From a checkpoint of a small mixture-of-experts model trained on Wikipedia: 64 experts in each of 12 layers.
Below are experts of layer 6 (counted from 0) of a mixture-of-experts language model. Rows are named router (the router's row for the expert), gate (a neuron's input weights, with its number), up (a neuron's input weights, with its number) and show model dimensions 0-127. Each number is 128 + 24 x the weight over its row's rms, rounded and kept within 0 to 255.
Before each expert's rows: "gets" lists some tokens that make up at least twice as much of what it gets as of all text. This comes from a sample of Wikipedia text that the model never trained on. Tokens count by the router's weight.

# expert 20
gets: " t", " m", " J", "20", " w", " c"
router [140 155 112  99 113 160 143 158  96 136 147  79 175 169 154 148 157 115 155  87 115  82 113 157 152 112 144 137 112 158 102 154 120 131 112 113 120 121 117 119 159 126 175  98 181 131 136 163 153 148 127 122 155  88 130 130 130 139 161 126  83 108  80 160 151 110 132 166  74 116 141 100  92 158 136 126 145 116  76 155 140 155 129 180 102  99 129 128 136 170 147 112 133 108 120 115 137 117 147 143 161 104 140 129  83 140 133 141 146 125 119 126  95 114 148 132 136 103 140 123 137 121 132  98 130 146 105 117]
gate0 [113 123 153 149 111 151 120 117 108 141 137  80 151 121 120 119 197 126 129 112 128 109  90 149 139 146 102  86 157 180  71 116 115 135 151 125 152 158 148 149 118 143 121  92 102  97 145 178  92 113 116 101 144 115 129  82 134 114 134 128  94 116 112 101 117 108 115 112 116 125 132 161 141 126 133 155 123 104 139 141 115 147  89 101 119 148 146 122 123 175 136 102 101 115 178 164 117  98 164 128 100  93 136 164 121 131  83 126 120  92 157 115 138 132 159 139 124 119 167 161 120 131 113  87 112  89 123 105]
up0 [127 117 150 150 117 151 120 103 132  90 185 103 185 123 146 117 147 141 137 134 114 117 105 160 121 157 101  98 146 142 106 126 109 137 160 119 169 130 130 120  86 151 119  97 138  71 161 173 129 118  98 145 143  89 127 116 139 101 121 165 114 122  87 144 110 105 112 116  96 108 158 118 173 109 143 175 116  87 117 111 142 117 125 144 143 158 147 110 121 169 149 128 119 118 129 164 125 101 131 101 118 111 112 169 128 134  91 175 122  79 147 140 157 120 126 141 124  82 119 156 123 104 117  93 154 108 152 102]
gate1 [130 151 134 145 142 173 101 133 138 148 193 121 170 149 116  87 114 116 123 137  87 100 133 142 140 157 111 130 107 161 127 118 140 133 139 143 175 137 143 133 151 136 151 132 183 107 140 176 111 125 121 119 141 153 152 104 138 101 140 125 122 124 131 128 115 104 194 141 104 153 144 137 121 140 132 139 135 121 115 127 159 147 103 154 162 126 169 153 118 180 110 143 103 131 114 101  61 145 118 149 123 113 116 140 172 161 113 181 118 100 129 125 130 136 150 106 141 134 171 177 151  84 115 142  96 142 150 105]
up1 [113 131 156 152 131 132 118 149 126 148 172 132 176 162 117 106 131 137 110 140  88 118 149 122 150 165 142 101 105 160 142 152 139 134 147 111 130 119 108  86 161 144 149 108 144 106 138 135  90 125 114 126  99 136 147  88 128 148 157 127 122 130 149 120 105  95 159 140 116 121 144  95 123 138 113 141 156 145 174 121 167 134 133 138 189 141 144 136 170  97 100 160  78 128 115 115  50 139 101 143  89 165 110 104 157 155 112 178 120 123 103 113 148 149 143 114 119 114 149 147 143  84 106 129 143 105 164 114]
gate2 [131 130 116 132 144 125  99 174 122 124 212  65 129 109 128 133 124 121 157 133 161 121  87 152 116 115 133 156 146 101 103 146 160 159 146  62 122 128 116 106 137 130 126 127 154 130 124 156 174 118 144 143  98 145 115 137 151 140 112 122  90  88  96  97 136 127 127 157  64 111 158 117 105 117 163 126 125 124 135 120 108 126 103 138 122 117 123 131 150 166 161 128 166 112 119 134 136 113 163 117 143 119 111 146 101 177 147 126 114 127 125 149 102  98 130 184 161 122 105 121 164 117 148 167 114  93 126 131]
up2 [151 125 102 137 130 142 132 188 121 103 129  74 109 140 118 126 138 141 159 187 151 121 158 150 142 113 166 173 138 123  81 135 170 129 141  99 127 136  84 104 128 130 125  92 165 122 130 169 164 122 152  98  88 147 106 129 125 153 122 110 121 114 124 131 131 127 169 146  93 119 136  86 153 121 111 128 139 140 101 128 133 127 104 145 156 150  85 176 165 164 114 104 145 137 100 138 170  79 123 135 121 103 161 138  97 148 145 152 124 132 103 118 142 107 126 140 132 100 110 140 160 132 179  91 108 104 128 119]
gate3 [148 166 158 122  70 169 121 123 145 164 131  92 130 162 146 167 151 140 113 125 144 104 106 118 105 123 105  94 131 109  92 129 100 126 128  74  94 123 132 139 150 121 152 112  96 121 116 152 164 157 109 132 130 150 129 131 122 143 154  85 132  89 103  91 158 136  92 141 118 136 105  67 101 137 119 119 122 162 123 127 143 151 101 163 134 126 128 133 114 154 155 117 108 120 142 120  89 138 167 107 140  96 197 119 101 149 111 132 118 131 130 142 123 144 165 110 132 174  98  96 117 133 118 145 150 141  77 100]
up3 [102 124 132 148  89 129 115 126 123 142 152 141 103 107 131 130  99 152 106 132 114 114 139 115 133 153 130 115 103 107  97 102 145 106 143 151 177 114 111  91  77 104 102 109 153 116 172 126 119 109 166 143 107 146 123 159 115 152 171 103 109 146 104 122  94 125 147 149 117 146 131  95 132 134 144 129  81 124 176 127  87 100  90 179 109 126 134 172 124 131  97 123 171 146 138 112  65 136  79 115 110 103 150 129  85 124 132 119 102 127 101 112 142  96 160 163 186 121 111 116 134 126 146 134  99 104 126 121]
gate4 [140 110 106 128 127 141 103 162  96 169 130  94 154 143 205 113 132  90 115 152 140 127 126 151 152  98 180 137 167 163 122  97 136  76 105 132 125 131 132 103 140 131 165 109 137 163 125 145 129 131 111 104 135 111 142 100 101 128 197 126 114 137 119 125 143 107 143 122 112 121 139 147 114 133 140 113 115  99 120 116 174 172 125 158 103  79 142 135 144 138 158  83 167 115 120  95  91 137 172 149 161 106 129 146  66 133 134 119 139 122  91 127 125 122 136 135 138 161 164 145 112 132 115 132 144 131 149 116]
up4 [134 128 101 149 143 158 153 125  96 151 142 101 158 148 171 102 113 110 141 171 150 115 117 165 151  86 160 154 158 142 109 105 144 127 132 132 130 134 161 109 153 122 139  89 167 157 133 127 135 154 136 136 133  97 155  99 117 139 191 104 103 136 133 156 145 133 137 108 122 105 153 131 104 119 116 123 109  83  93  97 136 150 133 158 125  97 132 148 138 133 161  93 150 115 137  93  67 131 201 155 144 157 103 154  97 144 148 131 115 139  81 129 118 137 133 124 138 155 147 127  94 142 108 140 171 155 143 109]
gate5 [124 125 105  99 138 136 134 140 138 160 175 124 128 120 149 134 131  94 113 122 126 131  91 131 127 173  85  97 149 131 128 136 128 151 122 133 141 127 132 136  90 134 147  96 181 147 172 154 121 135 154 150 146 110  84 126 121 107 105 121 108 112 139 164 135  64 136 117  99 140 126 106  84 146 114 138 175 103 124 145 151 135 119 192 114 169 104 147  65 150 129 162 162 122  94  96 128 158 107 147 143 143 149 151 118 145  78 119 141  98 142  90 140 129 168 133  91 127 134 111 128 115 141 127  77 133 128 114]
up5 [113 142  75  89 130 106 108 110 123 131 146 139 138  93 180 116 117 111 151 120 118 114  69 147 159 127  96 139 150 136 121  98 118 146 129 102 137 187  96 152 108 123 121 103 172 115 165 164  80  88 134 112 135 113 128 121 119 106 116 137 111  92  87 131 153 124 133 128  98 117 129 105 108 132 126  90 126 150 119 162 140 182  96 166 129 148 137 144 130 119 105 187 140 121 108  93 148 116 120 124 139 147 158 130 137 147  96 148 136 124 128 130 119 129 113 158  90 127 104  87 147  82 164 146  77 130 124 122]
gate6 [178 139  75 112 120 121 130 142 117 119 154  92 139 100 184 141 146 107 142 166  99  81 107 122 161 104 166 142 116 135  98 161 121  97 140 121 104 147 128  82 164 145 104 125 142 121 113 104  99 125 116 128 123 121  96  94 101 123 161 168 136 120 122 152 133 117 155 119 134 124 135 120  99 153 141 113 124 124  84 150 124 137 144 113 141 109 155 182 101 152 148  89 139 114 130 103 108 119 171 123 178 105 115 118  68  98 134 167 133 107 146 163 105 135 125 109 142 117 169 115 139 126  88 111 159 151 131 143]
up6 [154 165  74  89 115 114 126 120 103 123 151 119 178 117 152 127 133 126 114 144 111 111  95 147 109 106 147 111  91 122 131 146 101 140 129 128  99 159 119  84 142 118 126  73 169 161 128  96  83 108 105 130 136 107 112  93  90 119 175 188 140 145 144 142 121 136 135 104 120 114 143 117 108 154 140 121 124  89 116 123 112 110 134 111 136 107 146 176 111 133 141  83 128 118 116 105 109 129 158 120 175 117  85 137  80 116 132 163 109  97 175 137 118 131 150 105 135 145 167 148 121 138  90 126 155 144 162 130]
gate7 [118 134 144 164 100 157 161 117 121 103 168 146 115 166 140 123 173 100  99 120 124 137 129 125 111 154 141 108 143 111 184 118  95  80 130 114 125 109 156 106  98  93 126 106 150 108 135 132 127 134 131 145 111 174  92 147 115 106 135 148 114 110 129 133 139 141 121 114 157 108 160  64 135 126 125 148 123 149 111  85 127 107  56 139 124 148 150 135 106 114 160  43 160 111 116 131  79 140 137 145 143 105 135 130 119 175 136 121 110 117 125 145 165 142 157 140 149 151 110 139  95 133 109 124  97 108 140 123]
up7 [124 125 101 130 116 147 141 174  63 128 119  79  95 136 127 119 143 133 106 119 168 131 134 138 127 120 120 147 134 158 148 141 104 147 110 104 126 103 128  69 166 132 115 144  96 139 144 157 102 150 141 119 120 114  89 152 140 166  96  99 102 104 148 149 113 107 138 114 124 107  97 109 101 147 140 120 170 128  92 126  93 172 108 153 100 147  94 158 105 121 148  88 154 130 132 162 137 133 100 176 145 179 168 156 160 140 121 121 176 129 135  87 173 111 106 133 116 131 121 135 137 115 119 115  84 116 121 118]

# expert 51
gets: " m", " M", " L", " f", " W", " F"
router [155 143 148  89 179 107  76 168  92 153 147  98 136 139 156 136 183 145 142 122 159 138 120 167 129 134 126 129  98 140 123 138 100 125 126  83 150 159 125 125 146 170 156 160 150 110 119 156 172 132 159 156 142 131 127 128 124 147 136 126 130  78  86 116 160 128 121 163 115 119 122 116 103 120 167 122 149 149  97 124 167 177 139 148 108 152 144 121 100 180 116 128 119 146  95 137 117 133 158 157 148 145 134 152 103 138 109 148 176 149 150 149 138 116 154 105 129 124 124 157 137 158 114 147 125 164  91 106]
gate0 [144 136 135 137 143 171 125 180 118 113 156 126  91 148 146 104 153 147 138 124 131 119 127 163 148 134 114 139 114 140 130  95  93 113 141 114 115 154 102 111 115 118 115 166 159 150 156  96 119 117 130 166 143 109  84 128 122 142 148 152 123  69 124 132 114  98 128 126 178 161 148 157 123 120 136 103 143 135 126 120 132 146  94 125  86 152 183 112 154 174 145 111 128 126 107 129 132  83 149 172 105 143 167 175  75 114 125  96 135 121 149 104 158 133 151 133 114  62 159 124 103 123 128 167 119 133  93 125]
up0 [ 82 122 118 124 134 136 126 174 105 128 117 113 116 144 119 112 150 110 154 116 189 136 115 155 111  89 136 152 112 110 137 109 127 101 146 138 141 176 147 131 154 146 146 137 126  96 109 150 133 117 104 159 139  93 104 115  93 158 122 102 176  95 122 134 148 150 120  97 117 102 126 169  82 184 102 149 120 136 143 139 123 151 110  96  95 141 132 141  76 126 181 144 123 101 104 148 156 113 140 146 114 106 119 149 117  81  87 104 161 120 152  86 107 118 119 101 108 100 164 137 173 123 103 157 135 136 133 128]
gate1 [154 139 113 138 165 168 123 127 104 102 140 175 101 133 147 159 132 116 158 120 120 130 138 100 117 106 144 121  76 116 123 110 105 128 151 125 119 157 137 130 152 144 146 150 131 141 134 137 118  93 131 140  95  69 152 125 150 141  99 152 154 166 116 119 157 170 163 112 115 151 122 156 124 103 110 116 139 120  93 140 183 145 173 182 146 115 157 168 104  94  89 121  95 135  99 119 110  84 148 139 144 183 131 124 119 113 113 122 145 166 128 133 150 145 123 128  87 109  93  93 134 106 154  90 155 105 137 121]
up1 [100 144 125 128 150 140 142 134 147 128 111 145 112 139 169 144 108 139 130 133 107 117 130 142 120 170 144 159 141 144 136 115 155 114 104 119 125  96 141 121 125 105  98 194  98 105 138 113 136 149 136 155 146 103 123 165 122 143 154 125 153 121 132 130 122 126 121 115 142 150 136  74 157  99 151  97 129 122 121 152 129 146 103 142 166 136 139 153 174 178 177 121  91 135 124 143  79 106 168 185 180 104 188 135  97 138 107 153 181 145 141  96 132 135 139 151 148 127 140 120 137 164 141  96  94 129  85 128]
gate2 [138 130 123 117 146  97 116 143 126 156 157 136  84 113 140 113 155 150  95 100 165 109 140 175 117 144 144 134  88 135  96  95 105 121 105 145 133 146 136 123 121 155 127 145  99 145 135 143 171 157 163 137 148 183 104 139 146  81 113 126 148 108 104 130 123  91 120 140 125  89 144  85 123 132 115 142 123 162 105 119 118 142 155 131 124 122 103 105 117  95 134 111 132 152  93 150  91 103 102 106 165 133 124 159 104 124 107 163 185 117 138 159 111  95 152 106 141 109  91 123 111 146  94 146 138 188 123  66]
up2 [147 117 163  96 146  66 100  95 151 165 128 105 141 138 155 124 161 175 100  88 153 146 126 157 141 138 150 135 119 139 104 115  84 102  79 166  96 138 118 119 146 145 119 148 120 141 145 127 159  95 158 127 156 173 105 102 138 104 113 156 141 122 130 149 134  84 105 153 116 109 145  90 127 100 120 158 123 144 121 115 133 127 144 134 106 157 121  82  97  69 122 135  97 144 120 125  89 111 126 140 157 154 125 152 117 124 105 157 154 123 130 156  94 110 147 120 119 144 120 127 107 173 114 139 140 183 124  91]
gate3 [150 108 142 159 141 119 131 135 115 182 101 101 153 193 112 134 122 164 134 125 149 142 172 114 127  93  98 191 135 148 131 118 119 126 147 147 147 131  85 114 161 111 178 158 151 159 122 174 171 104 135 112 131 149 166 111 130 104 157 115 129 142 125 112 159 120 107 141 110 125  95 122 141 126 127 119 143 107 127 106 130 162 163 137 144 154 139 107 107 132 109 187 122 135 122 112 113 143 127 135 127  96 104 148 123  97  99 120 131 159 120  99 110 162 130  88 143 119 177 118 145 151 176 141 125 133  69 139]
up3 [120  96 153 145 173  94 121 157 133 177 142 155 153 162 105  94 124 146 123 100 127 134 134 140 114 115  92 152 159 123 146 136 138 145 124 131 120 105 106 130 146 113 150 116 122 102 132 106 131  83 124 128 142 131 128 101 122 146 137 122 139 154 126 131 113 113  97 124 123 128 131  49 125 100 125 136 127  75 173 128 136  98 140 136 140 145 153 116  89 170 159 152 151 106 136 146 138 127 190 106 165  82 152 141 119 157 135  89 177 138 167 138 178 142  85 156 128 121 155 126 142 140 184 124 118 117 105 139]
gate4 [121 133 125 121 135 141 145 125 102 152 117 122 134 122 137 137 131 101 140 109 140 112 123 170 108  92 170 144 137 140  80 104 150 126  88 120 139 115 102 153 129 125 105 135 133 141 124 156 157 176 128 123 129 123  94  96 110 121 165 114 136 133 137 112 100 133 205 143 112 133 171 142 123 127 160 118 133 114 143 102 163 146  79 142 143 115 139  94 144 147 156 137 115 205 137 122 113 118 173 137 160 141 102 142 139 133  99 151 170 111  89 175  99 122 108  91 119 166 150  84 154 138 169 157 134  99 144 108]
up4 [ 95 145 156 118  92 114 132 140 121 122 162 170 121 138 157 123 132 136  96 141 109 117  93 135 128 175 146 117 143 144 132 112 141 141 113 156 123 126  97  85 123 103 124 101 112  85 146 112 130 123 143 168 125 143  87 121 125 128 149 146  59 171 156 142 158 108 128 160 116 163 129 157 162 115 122 117 137 125 115 137  84  71 159 137 118 134 101 145 135 118 149 144 178 142 118 109 183 115 179  96 134  89 144 142  88 155 155 149 113  98 118 116 118 147 110 139 167 137 139 149 153 105 122 117  82  97 136 140]
gate5 [182 120 146 136 126 117 128 110 145 130 121 144 135 135 155 102 138 121 101 195 139 125 154 147 177 113 132 103 143 141 123  87 133 145 119 144 130 110  95  98 112 128 116 128 143 117 137 109 139 147 106 154 118 156 137 129 147 172 133  70 118 117 185 115 173 127 134 123  75 166 118 138 200 127 118 119 145 108 166 141 141 105 129 131 111 158 121 131 129 108 144 145 136 134 132 119 159  80 123 137 129 129  95 103 139 110  72 129 140  98 112 170 101 100 103  96 158 133 131 130  89 171 146 139  81 124 115 101]
up5 [165 153 172 123 165 164 140 122 127 127 130 144 156 131 133 100 151 172 105 134 153  94 164 173 143 112 101 134  99 108 137 101  91 150 122 103 127 137 127  98 127 145 124 144 172 121 105 116 142 162 127 142 170 108 148 116 146 165 171 116 137 111 123  91 172 121 131 101 146 125 106 161 140 131 110 108 150  84 129 151 139  96 113 157 140 154 122  72 116 117 149 110 117 104 143 130 109 130 164 158 155 134 137 101  98 121  64 106 125 152 149 157  98 101 119 158 112  85 108 143 114 146 142 179 121 107 134 126]
gate6 [163 123 113 129 158 143 113 147 121 133 148 164 117 125 115  82 104 140 103 101 127 104  98 142 117 137 153 102 163  93  98  80 111 127 123 127 180 133 168  61 107 140 152 159 136  98 120 155 119 128 158 145 159 131 124 170 107 144 107 153 147 157 119 146 143 148 149 155 105  93 119  89 116 101 121 136 133 117 153  84 124 180 148 147 117 140 119 108  54 159 127 144 138 114 105 148 109 151 112 135 107 143  91 130 102 103 124 141 166 128 120 160  89 122 167 127 144  98 106 118 117 133 148 152 122 157 125 120]
up6 [116 154 155  99 166 111 116 109 143 168 115 166 118 155 128 123 138 148 119 129 124 109 108 119 130 134 116 142 149 125 102 111  68  91  91 137 159 110 139  93  93 119 193 135 134 121  90 144 102 104 131 138 163 116 144 146 158 144 119 148 126 133 135 148 151 150 143 142 119 141 137 118 147  81 111 180 120 135 124 147 117 143 183 144 110 184 150 148  86 123 124 140  82 103 122 104 134 142 143 109 122 147 106 121 132 106 127 135 161 109 151 163  85 149 167 149 117 111 111 118 156 117 135 165 101 156 170 176]
gate7 [187 142 132 104 143 140 135 135 125 136 114 145 138 127 154 126 109 120 143 114 106  95  99 115 101  97 112  78 142 120 119  84 115  81 121 145 121 150 138 123 150 145 124  95 122 125 114 129 172 178 109 155 114 157 141 128 141 120 130  72 109 117 145 137 181 131 104 174  93 154 132 158 131 118 123 146 134 148  81 124 152 165 116 170 141 124 164 157 105 142 128 147  74 172 151 148 135 130 160 162 114 159 160 127 127 163 133 157 111 180 107 125 112 139 163 113 120 160 122 119 105 162 127 128 135  94 121 154]
up7 [110 158 147 128  90 131 120 114 131 131 112 117 152 124 177 130 101 131 116 117 142 139  94 110 146 142 108 123 122 153 109  97 110  63  78 107 132  97 125 145 121 126 136 111 158  81 130 141 164 145 117 119 144 156 160 109  88 110 123 102  99 170 132 144 116 117 142 134 107 181 143 155 120 119 116 133 151 114 122 137 107 190 139 140 134 159 155 117 117 193 102 110 100 190 134 132 156  84 158 153 128 159 181 146 136 158 125 147 137 135 106  99 137 115 120  88 129 132 152 156 141 149 129 149 163 135 146 135]

# expert 9
gets: " s", " f", " S", " t", " w", " m"
router [147  96 142  72 131 136  80 120 114 162 155 111 181 130 165 122 144 138 107 112 165 129  80 153 137 153 130 114 144 188 123 112 142 123 149  92 173 143 132 129 142 126 129 128 118 148 114 153 131 132 143 137 130 106 127 115 121 110 125 120  85 109 135  96 128 131 146 115  69 119 113 133 154 125 184 129 139  86 124 143  93 139 144 148  62 120 157 137 133 175 131 157 127 148 116 129 142 121 148 160 159 130 108 151 112 131 143 133 176 131 120 126 123  88 140 102 153 140 152 120 155 120 162 167  82 166 106 140]
gate0 [169  88 152 136 165 108  99 156 128 159 149 138 166 124 158  78 144 115 110  74 131  90 117 165 166 132 121 122 149 158 121 111 123  91 123 108 150 153 114  99 156 161 140 110 137  68 135 147 121  92 125  88 151 127 112 117 136 137 137 127 119 112 129 128 148 131 139 128  67 111 136 150 113  79 135 179 112 128 154 142 129 119 131 177  81 182 174 161 133 163 116 152 130 121 123 134 110 140 143 118 157 100 134 120 110 126 104 116 148 138 134 112 143 120 141 103 160 127 168 126 126 140 139 102 105 109 143 101]
up0 [ 86 113 146 103 147 146  85 169 120 143 138 145 128 110 112 118 159 109 107 112 138 109 121 150 152 142 142 108 139 158 125 119  91 109 134 138 152 130  99 128 132 132 120 118 142 131 141 129 104  64 112  99 158 108 127 132 147 138 143 124 125  84 109 112 139 156 119  93 114 132 127 143 114 101 167 162 158 119 183 144 112 136 112 164  75 127 187 134 154 104 100 155 172 115  89 134 129 112 156 112 168  84  95 135 173 167 105 127 113  89 150 128 154  91 161 101 118 150 156 122 125  96 142 144 142 116 156 143]
gate1 [122 121 148 135 108 106  89 108 129 111 121  80 154 129 109  90 128 130 142 160 127 135 147 171 146 109 157 160 111 165  71 132 122 151 154 143 119 113 166 166 100 133 137  59 137 150 117 159 173 140 118 114 114  94  96 126 130 123 142 129  98 117 132  80 125 125 146 108  57 133 130 132 120 102 136  90 121  61 115 147 113 125 139 104 144 126 158 119 101 150 130 121 113 153 145  76 118 143 143 138 106 174 168 130 115 151 152 135 111 144 115 149 103 117 152  83 136 116 141 152 132 144 114 120  99 136 113 126]
up1 [128 128 131 109 134 112  82 105 143 163 139 105 106 131 133  93 128 105 130 134 130 114 126 180 189 119 153 160 109 119  89 153  94  98 174 117 123 113 123 134 144  95 145  89 135 129 117 121 168 115 128 123 112  91 107  94 122 129 163 121  97 122 121  61 115 112 156 114  95 132 165  89 118  56 128 119 161  82 130 123 108 124 143  67 124 123 146 131 102 148 117 122 116 179 121 135 147 122 118 121 149 169 153 134 101 133 124 134 154 118 132 102 119 135 151 122 116  97 151 167 114 125 134 141 159 145 157 145]
gate2 [154  95 135 124 101  86 138 113  97 169 141 108 140 123 130 146 135 141  98 115 140 150  97 122  93 122 128 125 117 160  82 163 152 110 100 177 138 124 171 112 126 131 162  81 170 166 119 136 143 134 130 135  94  97 112 104  84 122 148 114 147 100 125 145 117 115 136 123 115 113  80 142  99 137 162 108  96  93 134 108 122 107  95 151 131 101 121 185 121 150 145 137 164 146 137 108 101 175 132 162 123 151 140 144 114 130 109 111 113  98 119 107 145 153 143 146 151 148 120 130 165 150  98 124  98 129  62 100]
up2 [130 129 145 102 106  97 129 135  96 127 142 105 121  96 157 146 149 130 102 174 155 111 124 148  96 137 104 147 160 128  97 149 163 154 112 114 168 193 127 157 105 112 132 108 125 194 138 130 144 133 121 130 112 126 139 126 138  98 126 103 116  93 110  94  97 139 168 135 124 124  88 169 120 110 155 113 103 113 176 116 123 127 106 150 124 110 101 129 137 155  92 137 169 125 124 121 140 122 153 103 174 114 147 116 105 148 106  96 150  59 160  87 168 112 137 146 115 152 128 149 159 128 138 157 146 151 109 121]
gate3 [162  84 124 107 128  73 132 126 125 149 137 102 178 127 158 115 136 131 151 129 101 124  94 120 138 181 146 155 108 182 130 132 118 122 109 109 135 146 135 117 160 116 153 129 143 129 129 138 142 109 148 147 151  72 109 159  88 136 127 156 117 114  92 126 123 124 187 103 122 121 123 121  99 159 183 109 119 102  90 152 161  83 161 122  86 108 178 119 125 150 138 115 109 155 119 131 121 126 153 116 131 171 141 116 112 155 144 114 132 118 134 142 151 142 120 165 120 130  95 120  96 105 181 133 152 159  92 146]
up3 [130  89  86  77 105 106 115  86 105 141 127  97 139 108 155  88 134 148 114 139 132 131 123 116 146 130 162 155  86 161 157  94 138 122 136 131 130 182 114 121  90  92 143 143 128 145 136 134 142  88 121 136 118  93 125 172  81 112 138 146 128 124 116 132 106 129 161 122  85 139 154 103 118 116 190 141  89 151 125 111 129  78 138 143  77 124 151  86 110 137 130 115 111 141 117 134 132 101 104 129 149 137 146 144  84 157 126  97 129 111 104 133 152 118 117 167 129 110 129 101  74 113 161 139 155 157 113 126]
gate4 [164 141 154 121 125  93 157  92 121 164 159 100 167 123 126  95 157 121 127 158 131 157 113 155 152  80 173 116 146 127 131 133 106 124 173 132 155  98 124 130 126 139 133 137 104  83 138 107 134 125 142 151 140  89 121 140 128 136 133 140 155 130 117 101 156 118 134  93  47 123 148 125  94 151 134 112 119 130 101 175 157 146 142 136  88 121 160 123 124 120 136 135 119 158 102  82 127 147 125 168 159 135 102 145 143 170 112 116 146 122 141 109 159 154  69 159 160 121 120 131 150 137  87 134  98 123 112  89]
up4 [126 134 132 142  97 109 114 102  94 160 132  95 153 124 113 142 135 104 138 152 148 162 128 134 118  67 159 152 135 103 126 121 153 126 139 128 159 133 109 115 117 113 159 103 109 123 131 111 161  80 121 125 132 105 120 114 116 131 137 137 148 127 153 123 180 127 126 107  70 106 137 142 112 155 152 132 120 158 155 161 128 178 121 166 117 107 110 110 145 153 138 177 115 195  96  71 145 147 152 146 156 137 106 127 115 158 128 103 130 123 127 105 110 127  95 163 166 145 126 112 148 168 133 192  99 131  96 114]
gate5 [156 120 143  99 133 137  86 140  86 116 144 101  83 103 154 177 125 115 104 152 107  96  78 141 113 170  86 109 142 149 127 147 143  98 113  92 133 103 119 106 153 146 106 184 144 113 154 144 111 125 157 184 110 107  95 112 109 135 133 106 116 122  98 126 131  91 129 128 136 140 159 184 132  78 147  86 136  86  91 131 120 106  99 157 137 133 164 106 121 121 126 157 151 146 130 121  87 114 150 186 116 135 129 125 136 129 156 140 150 146 153 131 140 120 167 145 138 122 118  99 145 142 145 134 117 143 151 126]
up5 [161 135 138  90 105 139 115 100  65 103  96  89  99 108 155 180 133 143  81 139 134 131 125 148 125 120 112 142 132 145 117 124 131  94 134 133 155 138 119 125 125 144 117 156 125 135 128 162 125 103 137 170 153 111 106 100  88 120  98 122 119  99 101 166 129 109 108 139 120 147 131 158 125 126 157 136 145  85  96 147 118 145 108 135 118 159 166 101 155 136 120 152  93 141  89 123  90 112 140 148 111 132  76 186 148 100 121 123 164 124 205 123 123  74 161 107 152 122 133 120 136 137 105 128 130 133 128 102]
gate6 [133 158 145 116 140 125  98  85 158 153 170 112 154 142 132 137 166 122 119 107 140 147 138 146 112 114  96 115 154 130 128 115 151 147 137 133 142 136 101 143 105 109 110 145 115  97 138 128 126 105  97 123 106 116 124 116 115 145 148 160 154 141 128 119 157  95 115 121 114 142 152 125 121 125 129  90 110 152 155 144 125 166 133 118 111  84 117 138 152 141 160 140 143 127 121 127 177  95 182 118 155  94 103 171  91 125 112 116 130 105  96 103 142  80 132  88 161  91 232 152 150 157  92 148 114 150 119 142]
up6 [136 125 171 132 102 159 154 102 127  80 149 131 151 125 160 133 144 132 133 168 136 134 123 132 110 140 104 158 119 113 149  80 129 130 147 144 149 138 135  99 138 119 116 165 130 109 135 136 111 147 117 158 101 109  97 187 109 111 142 157 129 153 125  98 105 114 104 148 136 155  99 109 116 171 120 157 109 135 148 159 106 135 129 147 145 170 166 104  83 125 141 141 114 121  96 100 120 102 152 122 155 103  91 145 125 138 127 122 132 110 134 123  84  73 136 119 155 122 172  61 148 111 158 159 164 168  83 107]
gate7 [133 123 167 162 106 100 135 156 136 178 122 128 117 110 152 138 155 146  80 122 112 120 103 109 113 140 120 127 132 178 121 141 112 147 103 113 122 135 134 113 103 136 119 149 123 148 132 140 123 167 120 106 160 116 119 137 106 139 165 136  88 164  84 120 134  97 115 160 132 113 142 130 124  96 133  91 105 103  98 136 150 112 122 103  60 152 102 106 129 147 170 180 178 154 125 113 168 153 145 149 137 123 101 154 148 104 154 119 147 134 105  98  83  97 166 117 174 105 159 105 145 105 137  85 141 146 127 110]
up7 [ 97  97 152 123 115 121 123 142 108 108 140 162 107 108 131 158 128 152 122  94 124 155 116 132  88 151 119 125 141 201 145 148 153 140  95 112 157 108 125  92 124 115 110 145 117 187 116 108  89 133 103 152 107 108 102 128 180 124 129 132 118 149 113 150 111 133  98 129 120  99 104  85 115 151 136  99 104 106 142 145 108 137 139 118 117 128 112 129 141 125 149 156 134 156 155  96 105 156 117 133 134 113  58 136 138  98 137 146 152 133 118 121 102 101 146 108 168  98 134 104 208 135 117  83 116 149 121 170]